Below are experts of layer 3 (counted from 0) of a mixture-of-experts language model. Rows are named router (the router's row for the expert), gate (a neuron's input weights, with its number), up (a neuron's input weights, with its number) and show model dimensions 0-255. Each number is 200 + 20 x the weight over its row's rms, rounded and kept within 0 to 999.
After each expert's rows: "mostly gets" lists some tokens that are sent to it at least half of the time; "gets" lists some tokens that make up at least twice as much of what it gets as of all text. This comes from a sample of Wikipedia text that the model never trained on. Tokens count by the router's weight.

# expert 2
router,199,163,209,200,219,206,239,177,199,194,228,199,183,199,223,189,196,185,210,232,183,169,211,220,179,173,217,171,189,170,175,205,200,230,185,184,161,207,175,195,226,169,224,232,213,201,191,171,198,214,186,216,180,177,202,170,179,184,243,212,208,186,185,217,198,189,187,207,212,173,168,158,192,182,219,194,171,157,225,247,166,204,196,212,242,220,181,179,195,217,239,197,188,210,181,182,156,216,195,189,195,187,195,193,224,191,199,231,183,194,212,190,192,187,215,222,185,220,214,160,230,235,214,217,175,195,204,185,228,182,182,221,201,169,170,180,168,218,176,178,223,198,188,182,231,209,200,167,178,209,195,176,164,202,185,236,201,200,181,217,221,190,202,198,191,195,218,189,182,188,200,214,221,210,213,215,197,196,167,173,223,239,195,202,176,227,215,181,185,201,209,207,191,230,216,183,200,207,178,199,196,180,222,191,188,210,251,161,182,199,190,221,221,205,180,201,252,183,206,181,194,214,174,202,190,231,233,202,198,221,190,172,199,208,176,214,200,200,241,208,203,211,235,219,188,205,218,190,226,199,203,176,203,197,189,205
gate0,181,228,216,183,226,175,193,195,228,212,162,196,192,220,202,226,182,204,213,198,202,211,205,168,213,211,205,211,193,204,224,182,210,186,204,193,210,213,175,199,202,210,204,155,203,185,235,166,192,189,208,205,184,229,211,176,184,199,206,176,182,232,203,178,149,237,196,231,194,199,207,190,241,210,198,179,193,201,187,215,210,150,197,229,212,192,245,169,210,230,230,194,202,193,203,213,205,212,221,196,173,213,208,194,197,221,213,195,226,195,182,183,193,182,196,196,241,225,188,204,167,219,229,179,216,203,211,208,234,191,176,196,214,182,172,184,195,219,174,168,173,226,248,212,207,196,213,206,209,212,191,157,209,185,185,170,180,204,177,194,185,204,200,160,218,207,200,182,219,223,207,224,211,220,194,196,223,184,192,222,206,207,182,188,248,205,180,234,220,185,207,216,191,211,180,199,237,194,206,189,185,214,192,160,182,218,206,178,205,198,166,209,236,178,170,235,235,199,163,179,196,216,191,215,212,176,223,243,210,203,207,201,194,160,196,218,190,243,168,196,209,233,234,219,183,230,207,193,231,218,197,192,247,204,200,183
up0,212,191,183,196,204,180,185,196,205,206,161,234,198,213,193,219,212,186,212,165,197,222,211,193,199,187,190,183,224,202,193,220,164,229,192,185,179,197,179,208,209,199,191,175,166,200,233,189,209,220,181,191,190,233,202,161,206,187,166,192,210,210,193,225,205,208,206,199,159,190,195,216,200,198,192,175,209,244,179,200,225,181,197,223,164,188,209,194,190,183,204,159,183,235,215,172,186,223,191,178,232,205,185,207,181,204,195,200,205,219,218,191,189,179,203,234,205,191,221,249,212,195,220,233,206,151,218,212,169,220,193,164,181,176,179,227,208,192,211,199,181,233,204,169,189,213,175,185,205,237,201,203,176,188,176,177,183,223,214,203,201,192,190,188,175,180,190,180,184,211,170,156,162,211,197,207,168,208,217,155,213,198,143,236,214,209,211,184,206,234,213,219,233,227,196,212,182,237,212,204,203,228,221,213,213,197,219,218,192,195,217,201,190,224,217,197,193,184,165,211,231,196,226,165,181,175,214,184,218,193,191,190,201,234,205,217,168,205,199,185,228,144,210,227,191,201,152,216,199,186,178,203,199,189,212,180
mostly gets: " 2016", " 2012", " 2013", " 2014", " 2015", " 2011"
gets: "1", "2", "3", "4", "9", "6"

# expert 5
router,192,201,212,151,187,211,162,195,188,220,172,215,214,145,183,203,198,159,209,216,205,184,193,193,189,231,172,199,217,191,217,200,186,199,179,204,173,236,212,208,220,199,185,162,203,180,239,225,225,175,192,186,174,188,172,183,175,222,200,245,190,223,168,203,203,206,223,217,192,186,185,199,238,225,167,200,195,184,204,208,184,237,205,209,195,214,203,200,204,200,196,241,201,215,193,189,212,236,212,203,138,157,215,208,201,216,194,180,192,178,192,190,195,214,216,196,213,206,210,212,218,199,192,200,199,216,186,190,226,207,171,172,182,163,204,174,221,200,188,186,193,205,229,180,174,167,205,202,179,194,186,172,191,219,211,166,216,193,193,195,180,186,195,182,180,148,200,207,206,196,226,200,204,197,194,174,208,263,177,204,211,194,198,205,233,174,188,200,230,210,210,187,200,180,207,168,181,200,203,197,198,220,215,197,218,202,194,177,184,222,157,225,215,169,191,207,216,211,218,184,181,218,174,183,234,195,174,190,210,223,215,209,194,180,230,195,236,236,235,195,242,156,216,202,186,213,190,195,247,177,218,185,209,192,207,182
gate0,196,247,199,191,195,163,156,211,190,185,201,198,223,218,208,206,216,197,176,196,233,180,204,181,177,233,195,196,231,211,217,184,208,228,188,208,171,190,208,193,236,215,217,213,183,181,223,217,213,237,230,170,192,219,239,191,197,206,176,233,216,183,223,214,166,195,224,197,183,207,180,223,203,211,213,166,184,171,187,193,197,203,193,193,211,210,181,173,210,185,179,183,218,211,150,219,213,206,210,214,173,184,209,204,201,223,221,194,257,207,177,204,221,185,169,196,195,208,194,219,194,205,236,176,218,207,154,186,228,214,192,193,222,190,215,194,218,195,187,193,246,185,216,203,213,227,195,177,196,193,193,192,204,197,226,209,195,222,188,191,218,197,215,212,189,209,180,219,235,212,186,261,164,169,188,211,201,193,195,204,212,183,221,205,213,199,180,207,223,154,177,178,202,162,200,215,195,208,202,226,206,188,262,198,194,207,177,259,203,214,226,220,212,186,179,188,198,198,206,197,219,213,188,211,169,210,179,200,224,251,180,210,234,197,177,176,173,187,208,188,209,230,166,199,198,189,217,191,190,199,227,187,222,177,185,172
up0,182,233,189,195,203,168,184,186,173,206,184,207,204,233,227,182,235,189,163,211,215,163,197,162,218,195,184,214,185,211,200,176,199,242,186,218,183,177,202,174,204,189,215,220,193,187,212,217,208,186,235,193,212,211,210,207,187,209,182,239,161,213,210,236,199,185,207,197,180,192,194,209,213,211,196,208,177,205,180,196,230,177,207,203,198,189,187,223,198,201,201,224,213,239,187,222,212,222,202,230,200,167,165,201,219,194,213,190,232,224,185,162,227,188,222,189,195,224,168,194,222,208,219,187,196,224,219,218,206,210,207,190,231,209,208,170,207,202,198,147,232,158,245,179,211,193,196,223,208,203,215,194,205,189,195,208,173,197,188,217,176,207,171,217,235,198,192,209,222,236,197,220,157,184,192,162,211,191,207,198,228,197,246,191,207,239,147,207,211,183,191,219,209,149,202,190,201,221,208,229,192,189,239,234,194,198,190,247,195,220,213,218,213,197,189,219,223,206,193,176,235,199,199,199,204,156,196,179,210,246,193,188,206,217,201,185,193,196,181,228,224,199,169,224,232,193,203,210,172,191,218,201,192,179,217,207
mostly gets: "ements", "ization", "jects", "ology", "ences", "ians"
gets: "ing", "es", "s", "ation", "ers", "ia"

# expert 0
router,208,210,147,222,194,231,197,188,195,204,201,187,205,178,234,236,196,188,166,207,200,148,194,199,180,218,237,236,203,165,233,197,217,209,191,212,196,176,197,214,240,198,223,219,202,219,201,162,181,219,195,221,212,220,216,186,192,222,189,190,182,209,191,206,200,198,255,182,174,184,187,215,181,188,192,183,177,197,201,210,216,188,210,232,228,223,205,172,193,240,221,187,211,166,207,208,191,205,200,179,176,174,148,206,214,183,198,250,183,171,193,220,181,192,207,204,249,169,211,187,244,239,200,175,183,195,222,188,255,213,176,193,199,173,211,174,187,228,181,214,206,172,174,186,217,182,188,186,200,181,196,171,187,204,205,216,205,221,201,166,197,239,206,224,216,218,197,207,214,221,185,210,187,186,202,246,172,205,206,204,188,166,197,171,155,208,202,223,213,182,215,195,197,222,222,230,199,215,202,176,189,205,206,197,221,186,197,217,223,205,208,198,203,219,203,180,220,227,198,181,222,162,201,187,209,215,208,217,203,197,209,180,219,220,171,205,202,192,208,172,205,182,223,216,182,167,205,191,225,195,179,169,187,210,194,174
gate0,228,216,208,154,191,198,211,167,232,186,213,190,211,190,187,198,185,211,176,177,216,212,193,191,191,169,206,203,201,194,185,190,236,190,232,202,214,207,190,205,183,200,212,235,203,206,151,162,184,214,208,217,201,200,197,245,209,186,219,212,199,168,194,175,186,172,215,225,213,226,203,178,197,210,196,209,212,210,196,201,203,202,209,176,196,190,231,232,212,205,182,195,204,227,217,219,181,177,195,220,196,197,206,172,197,184,204,202,181,201,211,206,229,209,182,218,199,188,207,176,180,185,193,162,175,207,180,219,229,228,146,223,175,187,151,222,195,166,166,223,211,174,202,215,207,183,206,164,241,171,204,194,197,210,170,191,197,197,209,205,206,226,187,208,260,218,196,180,228,207,155,194,212,184,206,203,183,195,217,157,205,202,228,201,205,237,168,210,169,219,178,196,208,178,220,241,218,202,195,183,177,185,203,221,210,187,189,182,212,192,188,194,192,218,211,210,209,201,137,211,185,198,183,196,191,237,219,208,216,187,204,220,197,172,172,200,185,229,156,208,213,188,247,178,201,201,217,231,200,188,204,145,171,197,176,181
up0,195,185,222,168,202,197,183,169,205,186,199,235,230,191,168,197,158,201,176,180,183,213,185,189,198,191,204,221,180,210,179,171,223,190,182,166,184,217,189,208,209,192,215,204,210,193,156,207,201,212,197,232,215,195,231,226,195,223,175,220,211,185,212,178,216,212,217,202,189,194,201,173,195,217,229,195,220,233,177,172,229,194,214,205,191,208,221,196,190,201,202,209,223,220,227,259,217,185,219,213,201,168,196,192,221,196,196,162,176,184,205,202,207,204,213,201,181,188,208,174,210,211,207,203,176,201,193,197,187,214,166,168,204,207,182,214,220,193,149,230,207,203,221,201,217,212,185,201,199,197,247,168,229,202,183,206,204,233,210,187,225,218,197,229,250,201,203,209,236,232,190,199,208,166,213,199,203,166,202,160,199,213,220,178,222,222,178,217,161,224,188,184,200,192,201,225,216,223,202,192,184,200,217,172,207,160,200,187,197,227,182,188,205,184,226,170,202,177,179,185,199,187,218,189,204,226,226,211,198,209,184,247,171,195,190,189,181,244,146,191,228,177,235,198,239,234,225,216,205,221,181,164,180,200,183,191
mostly gets: ";", ",", ");", "\",", ",\"", " |"
gets: ",", " |", ";", "),", ");", "\","

# expert 14
router,209,183,194,184,224,172,217,256,182,201,205,211,198,228,200,193,215,192,206,208,210,225,210,215,197,190,240,230,169,191,199,187,204,173,192,181,212,185,220,236,199,227,204,170,212,194,172,155,207,206,214,179,195,210,189,214,171,181,193,225,195,194,190,204,169,192,205,199,241,189,212,194,172,220,206,165,169,153,203,206,213,168,196,199,240,205,220,195,199,221,221,219,200,214,186,189,168,225,177,220,199,217,213,169,148,202,227,213,162,155,217,202,241,188,206,160,197,209,160,195,160,234,160,220,196,212,201,194,195,204,203,201,186,179,198,179,165,194,163,194,197,213,180,162,206,194,192,211,225,206,177,257,176,211,176,212,194,206,174,202,205,175,205,215,212,210,207,163,186,170,212,202,201,210,201,188,226,181,214,188,193,227,198,179,173,226,218,221,204,184,211,201,195,222,191,190,210,179,200,198,194,230,227,150,199,193,220,200,215,203,170,182,215,196,213,190,202,205,226,226,234,206,173,227,190,217,176,214,180,197,195,179,172,237,191,201,218,188,207,199,209,190,226,222,227,205,210,202,164,172,191,182,212,182,196,193
gate0,204,210,183,222,179,168,218,194,214,189,210,219,221,208,255,170,171,232,196,223,165,223,226,180,229,218,208,160,181,219,205,205,169,172,230,195,194,186,184,210,201,211,209,202,208,230,200,214,205,202,210,198,208,246,215,201,219,196,190,192,229,208,186,203,183,182,175,226,194,191,207,197,216,213,206,248,192,235,192,210,185,160,218,209,223,206,186,184,185,202,189,190,205,196,200,218,186,208,195,215,242,183,189,183,164,219,222,229,206,234,174,185,184,212,179,176,223,185,207,213,184,182,205,200,173,183,185,222,192,197,184,204,216,240,185,185,187,214,210,212,215,223,214,183,210,190,154,219,195,214,221,239,252,171,185,204,169,205,233,238,205,157,205,178,218,171,151,195,168,210,180,220,188,181,225,186,178,220,172,176,194,156,194,204,207,233,194,207,204,172,202,190,195,183,209,172,168,190,202,198,202,211,189,184,202,197,193,198,201,193,195,212,203,178,205,177,211,189,214,213,210,181,210,228,240,211,238,208,176,189,226,259,163,190,208,177,212,216,166,200,192,225,211,165,203,195,201,204,183,196,201,190,190,195,226,181
up0,195,154,202,174,230,208,146,187,216,201,198,188,178,177,174,217,225,176,192,193,218,214,184,219,206,206,203,192,210,158,193,192,197,192,183,193,204,224,219,200,211,204,198,198,230,227,163,191,224,209,184,191,180,176,166,213,181,194,202,217,177,165,218,211,191,204,251,186,157,218,197,214,195,194,214,175,199,153,229,212,184,222,183,206,184,222,201,217,224,196,237,197,159,185,184,157,197,202,201,176,195,219,211,196,240,158,192,164,188,186,205,193,200,184,193,212,169,181,185,223,175,212,212,221,211,236,189,168,235,181,240,201,221,209,238,215,203,220,190,217,176,196,180,226,210,204,205,174,207,204,174,191,201,206,213,209,218,205,194,204,193,185,177,188,166,189,239,222,216,213,203,181,196,234,182,209,187,225,176,210,183,232,226,216,183,164,210,231,183,215,209,211,201,187,189,187,212,195,212,187,193,183,185,190,206,238,226,204,203,210,207,171,196,201,234,185,230,202,192,201,202,179,197,196,181,179,215,174,195,196,212,146,250,204,185,212,195,195,191,240,166,223,192,191,168,218,211,193,194,184,207,238,211,222,197,230
mostly gets: "Personal", " real", "See", " inf", " Born", "History"
gets: ":", " the", "|", " was", " is", " a"

# expert 8
router,186,211,187,192,226,201,198,191,206,213,207,240,211,203,196,178,181,187,204,204,189,228,239,192,241,203,208,197,203,181,177,196,166,215,205,176,237,170,192,174,172,201,187,215,181,150,187,180,204,207,202,211,216,233,201,193,199,191,215,224,198,176,240,216,152,207,185,190,198,222,220,205,166,157,231,179,213,218,163,212,214,204,200,203,177,191,207,181,213,177,178,198,229,204,200,230,232,173,201,181,231,224,198,175,207,200,226,191,190,245,170,192,208,209,187,211,167,179,238,188,186,177,225,195,205,217,225,218,192,186,221,188,222,212,233,216,197,178,207,212,191,221,168,209,181,208,182,217,183,185,211,194,230,198,210,182,204,211,223,203,187,208,222,209,197,183,198,205,214,220,211,215,216,219,240,210,218,218,196,158,191,178,180,217,190,201,219,158,190,172,210,198,226,198,187,208,222,178,179,182,229,169,201,219,194,190,160,227,213,205,261,187,205,203,205,195,187,218,166,195,203,173,207,192,197,225,172,214,194,181,178,204,226,211,214,186,219,190,197,205,199,206,157,168,176,220,159,210,150,231,201,234,181,190,226,186
gate0,214,177,177,219,194,194,199,195,216,192,183,193,169,216,178,205,185,216,204,190,187,213,220,203,248,201,194,204,214,237,199,164,223,170,218,193,208,187,182,206,237,197,197,178,221,214,188,180,223,227,165,214,168,186,171,235,204,215,174,185,209,189,179,222,219,197,226,212,226,200,208,212,215,181,199,217,203,180,173,202,240,174,196,228,198,193,197,191,176,164,203,205,181,174,179,217,194,201,235,208,179,204,196,176,173,188,197,200,193,204,198,206,208,206,174,184,199,207,201,239,212,214,214,230,209,187,204,151,167,184,212,236,207,205,205,237,216,198,221,176,176,202,197,201,219,189,214,183,229,235,158,166,212,188,167,184,209,188,218,260,193,224,217,212,201,195,208,206,198,180,191,215,184,211,194,235,225,191,194,193,186,170,190,223,177,178,200,215,207,192,228,254,209,185,215,171,214,184,200,180,255,199,186,203,225,206,241,181,209,211,200,199,239,183,214,169,205,169,235,208,244,199,214,166,174,205,173,202,186,210,200,192,222,217,206,178,215,232,221,205,182,227,167,209,194,205,197,201,235,194,225,185,213,203,168,169
up0,208,248,202,207,191,172,194,221,166,197,167,231,187,159,232,210,195,171,155,200,187,190,228,230,187,192,169,182,191,172,194,221,194,238,213,212,173,195,231,215,164,197,168,216,215,211,204,178,186,206,217,177,206,180,194,212,202,246,231,205,227,242,207,164,201,210,182,186,204,176,208,219,213,220,172,191,196,199,224,207,166,268,207,191,176,199,206,198,214,224,207,205,203,220,209,209,218,217,187,215,206,218,176,207,220,190,195,221,200,214,214,195,149,205,198,206,220,222,201,175,225,201,183,211,206,204,182,204,215,212,183,210,214,204,178,205,204,210,184,218,185,190,180,187,210,200,197,204,197,146,220,243,200,210,195,210,189,191,186,143,227,185,159,192,184,223,199,229,194,204,223,220,230,217,193,195,207,191,211,244,210,181,221,171,183,211,179,185,207,190,197,182,202,216,176,176,178,233,193,218,174,182,196,178,213,190,193,182,225,201,168,172,189,221,204,224,226,178,201,217,189,213,215,221,212,199,233,190,230,208,206,210,160,168,174,192,167,173,179,173,192,180,199,204,213,196,200,184,170,217,190,234,199,210,215,191
mostly gets: " Navy", " bre", " military", " Mil", " Jo", " CO"
gets: "er", "o", "y", "is", "ro", "a"

# expert 4
router,177,202,224,187,212,182,167,193,233,175,173,197,174,205,212,211,220,210,206,209,211,236,197,176,210,201,194,207,193,241,211,175,186,215,200,212,204,232,157,214,201,193,188,224,181,190,182,203,201,205,200,184,184,189,191,215,179,244,165,172,203,225,181,209,192,225,218,207,190,199,229,181,195,233,194,189,217,186,166,211,209,190,184,180,164,185,214,226,197,153,216,163,208,176,222,173,218,217,224,211,196,200,221,235,201,194,180,199,226,198,187,168,205,204,191,164,174,195,224,197,192,177,230,187,208,204,188,199,203,210,224,233,214,231,204,193,229,207,227,211,197,216,191,202,210,167,213,154,203,210,209,150,203,201,231,208,217,187,185,185,210,219,202,235,218,165,186,196,183,192,191,207,157,198,226,161,197,221,183,222,210,209,244,213,162,164,230,201,212,188,203,243,196,188,195,195,212,196,207,192,245,164,210,222,190,205,188,221,206,209,196,206,250,223,216,216,207,208,207,200,172,221,197,211,218,166,209,179,248,225,202,229,206,187,186,193,198,227,213,204,185,240,218,203,173,204,189,250,185,184,223,220,193,201,195,185
gate0,212,190,224,212,226,194,239,231,188,198,174,215,189,223,201,203,225,164,209,204,212,177,179,181,217,206,192,200,196,196,194,199,219,215,197,194,198,205,205,209,198,214,201,189,224,188,203,191,180,199,210,184,181,225,207,237,165,244,207,207,215,170,207,212,244,252,183,208,181,184,181,208,190,219,238,216,194,213,215,169,190,246,201,201,231,227,213,235,216,194,210,171,177,145,198,164,200,200,210,207,208,166,194,198,219,193,176,197,186,182,184,223,205,192,239,181,193,247,197,224,231,203,200,196,208,170,193,204,182,214,203,181,162,206,209,199,204,202,218,226,199,205,203,220,216,227,161,182,203,213,196,190,219,216,174,210,194,173,232,171,226,207,213,211,186,216,217,201,202,189,213,218,197,186,180,196,201,249,174,201,161,214,180,199,187,180,221,200,185,192,185,189,194,170,198,180,194,185,229,204,197,163,188,208,187,184,236,200,196,204,176,183,207,196,208,217,226,170,180,224,206,231,201,212,226,242,183,185,199,241,158,232,208,206,179,187,157,220,209,232,256,206,226,185,218,225,229,197,208,210,197,160,216,210,211,197
up0,236,174,222,214,160,230,178,184,218,215,168,196,205,231,214,183,218,213,204,213,168,243,220,229,211,201,191,176,202,229,198,197,187,195,202,228,208,193,215,205,214,191,216,200,205,204,201,215,209,201,218,213,198,207,163,173,190,186,190,199,189,211,190,187,177,206,234,169,190,230,216,190,209,166,185,198,201,198,192,228,186,142,194,196,168,208,174,211,194,224,193,191,216,241,225,221,197,189,179,207,192,245,214,180,190,218,164,217,231,190,203,164,206,199,184,231,239,168,169,182,176,192,217,221,203,226,190,210,194,175,222,209,192,198,191,190,195,182,186,207,216,196,213,202,202,213,234,219,222,199,186,228,214,173,214,205,210,213,149,203,189,190,200,177,175,218,179,218,183,188,184,161,194,205,223,176,220,163,204,207,235,199,229,198,214,216,239,178,206,212,160,211,205,235,218,190,204,241,181,170,206,230,220,206,204,213,195,207,194,207,230,230,170,201,207,187,167,225,194,155,183,185,203,208,196,201,219,220,192,190,246,184,198,169,227,224,196,185,210,217,164,187,177,194,207,153,210,201,200,182,169,206,173,176,209,208
mostly gets: " found", " show", " help", " small", " light", " offer"
gets: "ed", "ic", "s", "y", "or", "om"

# expert 12
router,214,191,193,211,166,187,198,184,222,186,185,182,200,186,181,237,194,203,223,170,201,202,197,173,163,224,208,180,213,220,225,220,192,212,237,168,171,214,186,189,185,171,211,216,175,213,251,218,180,176,191,205,175,182,223,203,190,173,186,195,228,200,194,186,205,213,201,189,175,221,191,184,208,174,216,197,216,171,216,208,182,220,191,225,226,210,196,243,228,198,218,212,220,186,208,157,170,210,198,197,186,201,157,161,204,213,194,212,200,203,191,212,221,206,220,207,178,188,224,189,226,255,195,212,223,145,170,196,203,193,212,225,184,191,177,201,194,216,227,183,211,194,181,194,223,228,209,162,202,211,193,179,174,235,219,180,148,200,162,204,176,211,184,169,202,175,185,214,192,216,180,174,230,243,203,203,199,210,200,203,197,150,204,219,227,210,207,189,165,220,194,186,193,241,186,197,194,220,182,191,183,212,199,214,190,229,206,188,178,166,195,189,184,211,226,196,187,201,208,187,200,191,196,207,190,208,216,194,223,199,164,237,249,181,183,163,184,197,221,177,198,205,188,194,178,201,231,202,215,200,233,227,218,196,177,227
gate0,206,225,196,215,229,188,181,197,216,206,204,177,190,228,212,217,181,184,195,207,232,211,201,222,187,221,200,153,222,162,204,211,215,203,213,165,196,207,211,173,179,186,173,197,226,187,204,234,220,215,191,199,207,202,227,225,240,217,197,202,218,208,183,171,212,219,231,156,209,213,202,202,231,214,191,181,212,203,213,177,204,216,207,224,242,194,214,202,197,178,144,145,182,196,186,241,195,194,217,188,168,230,188,217,212,204,195,186,200,215,201,224,210,210,184,163,195,197,177,223,203,203,216,224,191,200,177,206,233,186,186,202,178,183,196,180,179,223,182,183,239,192,210,189,179,189,214,198,202,227,172,236,240,195,185,215,193,189,183,179,247,175,183,228,216,215,209,184,176,158,192,199,201,161,209,205,214,188,179,214,209,213,194,192,205,231,198,198,194,223,178,228,206,206,198,210,207,204,231,189,245,181,199,156,211,180,196,162,163,222,235,187,207,207,204,214,178,161,180,190,208,182,227,227,216,178,174,186,208,216,201,222,192,161,197,183,197,172,226,216,206,173,208,202,176,180,212,198,218,203,187,217,213,223,227,157
up0,199,173,196,194,184,210,222,195,180,177,191,228,202,173,201,190,220,196,205,184,180,194,191,177,213,157,230,243,189,228,197,194,176,184,167,246,203,180,182,217,227,225,224,219,184,216,189,171,187,179,218,204,203,204,191,168,177,191,208,200,191,188,211,209,181,164,182,236,192,194,192,195,186,202,231,210,195,196,181,207,232,182,193,154,152,210,185,204,188,219,249,247,220,204,215,169,196,195,189,228,213,169,209,183,190,179,206,227,187,186,215,188,196,186,224,236,205,207,231,181,202,205,185,185,197,181,218,188,161,210,214,211,192,215,219,226,232,197,208,213,153,187,189,216,225,194,183,192,209,168,218,186,165,180,218,185,197,204,205,210,176,237,221,192,195,187,196,221,215,239,190,200,185,230,198,186,201,208,232,179,182,191,218,215,183,184,208,195,209,172,225,196,213,208,193,191,182,198,178,204,156,232,186,235,195,210,224,237,247,176,176,211,197,175,199,189,219,235,218,220,209,217,183,181,177,232,216,207,186,199,214,171,187,240,213,213,219,232,186,191,196,248,212,196,225,206,186,209,190,184,206,196,173,181,168,217
mostly gets: " 17", " 18", " 19", " 13", " 20", " 12"
gets: " =", "=", " 18", " 19", " 17", " 1"

# expert 11
router,209,227,187,198,200,217,194,196,199,166,183,202,199,199,214,226,224,184,185,172,209,210,218,168,214,181,191,194,213,203,170,203,208,232,191,227,190,211,213,173,186,196,208,204,203,203,209,165,191,210,214,178,196,170,194,215,196,219,196,173,242,214,199,201,207,221,229,210,177,193,202,180,229,226,207,204,221,160,170,171,212,169,179,209,205,233,201,229,193,186,217,202,188,192,189,168,182,184,200,149,179,201,217,199,154,171,186,239,167,199,231,243,212,201,177,199,184,205,197,181,241,234,191,209,207,206,167,173,205,191,237,204,156,204,207,215,241,171,212,229,228,176,192,175,212,234,232,156,183,206,199,174,172,189,228,200,203,234,212,199,227,198,210,203,228,204,169,210,195,185,185,212,194,186,206,217,184,227,200,195,216,157,228,203,194,179,195,194,194,216,195,226,214,210,179,204,170,187,220,217,183,235,185,192,214,213,223,216,245,174,225,195,176,190,189,219,201,219,218,196,220,199,185,190,171,204,211,200,221,207,194,228,223,203,187,158,231,217,172,234,187,181,206,211,178,186,212,211,216,175,190,226,218,243,182,193
gate0,185,206,188,160,195,224,221,177,179,197,178,219,171,191,187,211,165,158,237,201,175,254,178,242,193,204,172,212,221,204,189,157,202,192,183,199,195,208,231,192,227,183,183,210,204,199,196,230,185,175,187,186,216,194,202,205,223,202,247,234,220,176,164,192,198,219,203,192,199,212,210,189,210,199,197,224,218,183,194,208,195,188,172,185,161,216,185,229,184,213,205,212,202,188,195,198,233,225,212,243,191,227,201,197,155,213,187,214,213,217,169,198,232,210,228,215,190,187,191,180,170,191,182,191,183,181,177,218,204,209,231,238,214,199,233,214,236,215,170,205,209,177,211,197,206,218,208,193,174,180,202,219,205,126,217,196,232,206,209,187,195,228,215,199,216,189,169,209,203,211,210,176,161,192,193,184,215,174,166,211,216,213,213,186,209,194,213,221,223,217,225,178,234,168,206,210,217,221,182,175,199,197,165,192,232,196,212,180,223,192,205,208,247,198,182,202,214,220,156,231,201,191,204,219,210,188,197,198,203,201,190,184,206,175,217,183,211,237,203,193,209,184,190,233,189,218,206,179,203,178,205,179,195,220,241,216
up0,207,188,199,189,217,168,175,161,222,234,215,222,244,196,222,209,228,208,185,210,195,185,185,174,238,206,233,166,206,200,202,179,192,205,204,191,204,195,209,193,196,196,233,187,199,201,203,200,229,178,216,213,166,184,221,177,183,167,179,171,230,191,205,206,197,181,208,214,197,191,179,205,200,190,218,171,201,219,221,220,207,180,226,222,197,228,210,194,215,152,197,255,162,193,223,203,240,214,189,177,164,208,190,209,213,218,170,221,181,195,201,220,184,182,207,196,190,171,178,179,221,226,183,195,242,224,192,177,219,216,174,173,212,182,175,243,191,219,176,167,175,208,206,195,229,198,225,178,180,202,172,202,177,221,191,183,217,212,192,190,202,193,212,214,187,221,213,210,197,207,186,167,221,210,202,204,183,162,213,215,203,190,205,198,168,243,200,179,170,177,192,186,195,239,184,197,197,183,216,220,221,179,233,197,211,219,229,216,202,179,184,215,166,166,241,200,232,193,178,198,182,217,178,246,201,184,183,193,190,212,190,226,179,221,196,196,189,153,215,202,211,243,225,207,192,188,189,204,215,180,199,194,213,196,164,229
mostly gets: " ", " o", " sup", " prop", "--", " held"
gets: " ", "-", " 0", "–", " made", "/"

# expert 1
router,185,218,173,226,187,219,226,173,149,198,184,198,207,232,200,190,198,186,185,213,242,181,211,186,213,207,187,188,210,193,189,187,206,181,189,224,195,188,209,179,204,186,213,206,201,155,173,243,181,177,225,194,235,176,204,201,209,222,217,202,183,188,230,165,220,201,185,153,223,206,190,205,223,201,195,206,220,232,229,196,175,233,231,188,186,190,194,196,240,193,175,206,170,205,229,204,200,184,187,182,211,172,191,188,206,205,198,210,224,201,217,215,202,200,205,211,199,191,223,226,200,189,207,194,188,180,179,201,173,218,181,213,216,230,222,191,192,179,232,227,190,211,211,219,194,216,228,202,206,226,231,235,213,178,209,188,213,174,213,179,201,230,158,153,193,247,210,230,220,191,218,202,222,157,198,195,230,177,241,236,187,210,207,200,203,217,184,194,189,218,182,174,203,152,170,221,198,232,218,174,169,212,177,188,204,178,210,232,191,206,190,160,182,160,167,257,201,205,216,195,193,220,228,195,214,194,222,217,188,203,195,191,200,211,193,190,151,187,185,171,188,186,186,199,214,212,172,219,223,217,212,207,197,210,211,192
gate0,213,202,184,186,218,223,231,216,215,194,209,210,191,218,221,158,188,211,180,209,176,185,196,213,207,207,210,211,184,206,212,201,258,211,219,210,205,246,178,182,163,200,225,182,187,197,202,232,195,209,228,193,202,196,172,232,220,198,170,197,184,219,189,222,170,207,197,216,208,180,211,204,215,172,214,201,173,200,198,250,205,217,166,166,189,208,232,199,209,168,206,198,173,161,215,208,213,214,196,236,196,212,211,236,206,163,179,190,214,206,191,188,194,179,214,180,195,220,163,205,199,230,235,222,198,222,203,198,233,193,197,199,192,207,209,213,183,208,222,207,173,195,179,221,183,228,216,199,159,179,186,222,225,210,207,215,212,214,151,203,183,216,195,198,202,205,216,198,191,222,185,195,209,175,220,214,196,191,199,226,169,175,237,196,195,209,220,166,219,195,181,188,255,222,185,184,196,187,187,250,184,176,213,203,216,179,217,215,216,179,232,221,203,196,229,210,187,211,188,204,188,222,207,197,195,172,187,252,203,192,219,215,223,204,230,187,170,193,222,217,228,198,178,181,241,182,218,261,186,201,177,189,170,205,183,233
up0,184,190,193,219,198,173,178,181,198,225,194,219,205,187,178,195,201,158,176,204,235,197,192,198,199,217,208,195,182,204,220,186,180,200,190,173,243,194,179,227,201,225,244,183,196,238,199,183,188,194,199,183,205,205,184,172,188,213,218,194,206,215,219,160,228,166,172,203,199,205,172,190,176,205,190,205,218,203,179,159,210,183,190,211,218,165,168,222,205,211,197,183,240,253,198,206,223,200,223,177,200,151,196,191,226,194,200,199,181,204,219,183,190,182,200,238,203,161,215,176,214,219,194,212,180,179,179,212,204,212,202,212,208,197,210,181,216,229,199,187,200,214,204,194,212,183,159,213,232,191,227,194,185,187,172,171,179,192,201,219,197,192,199,209,199,193,197,181,164,164,198,182,190,217,193,199,209,198,210,190,212,219,168,189,225,148,212,218,201,232,177,234,165,194,234,182,196,198,225,148,199,232,215,203,209,221,187,192,188,194,192,166,189,214,212,179,192,205,194,208,177,213,236,195,206,247,233,174,193,191,157,200,189,214,181,185,235,200,199,199,181,208,268,195,174,207,208,169,187,169,228,175,218,212,196,194
mostly gets: " Christ", " Det", " arr", " dec", " Rev", "igital"
gets: "al", "ar", "ic", "i", "on", "at"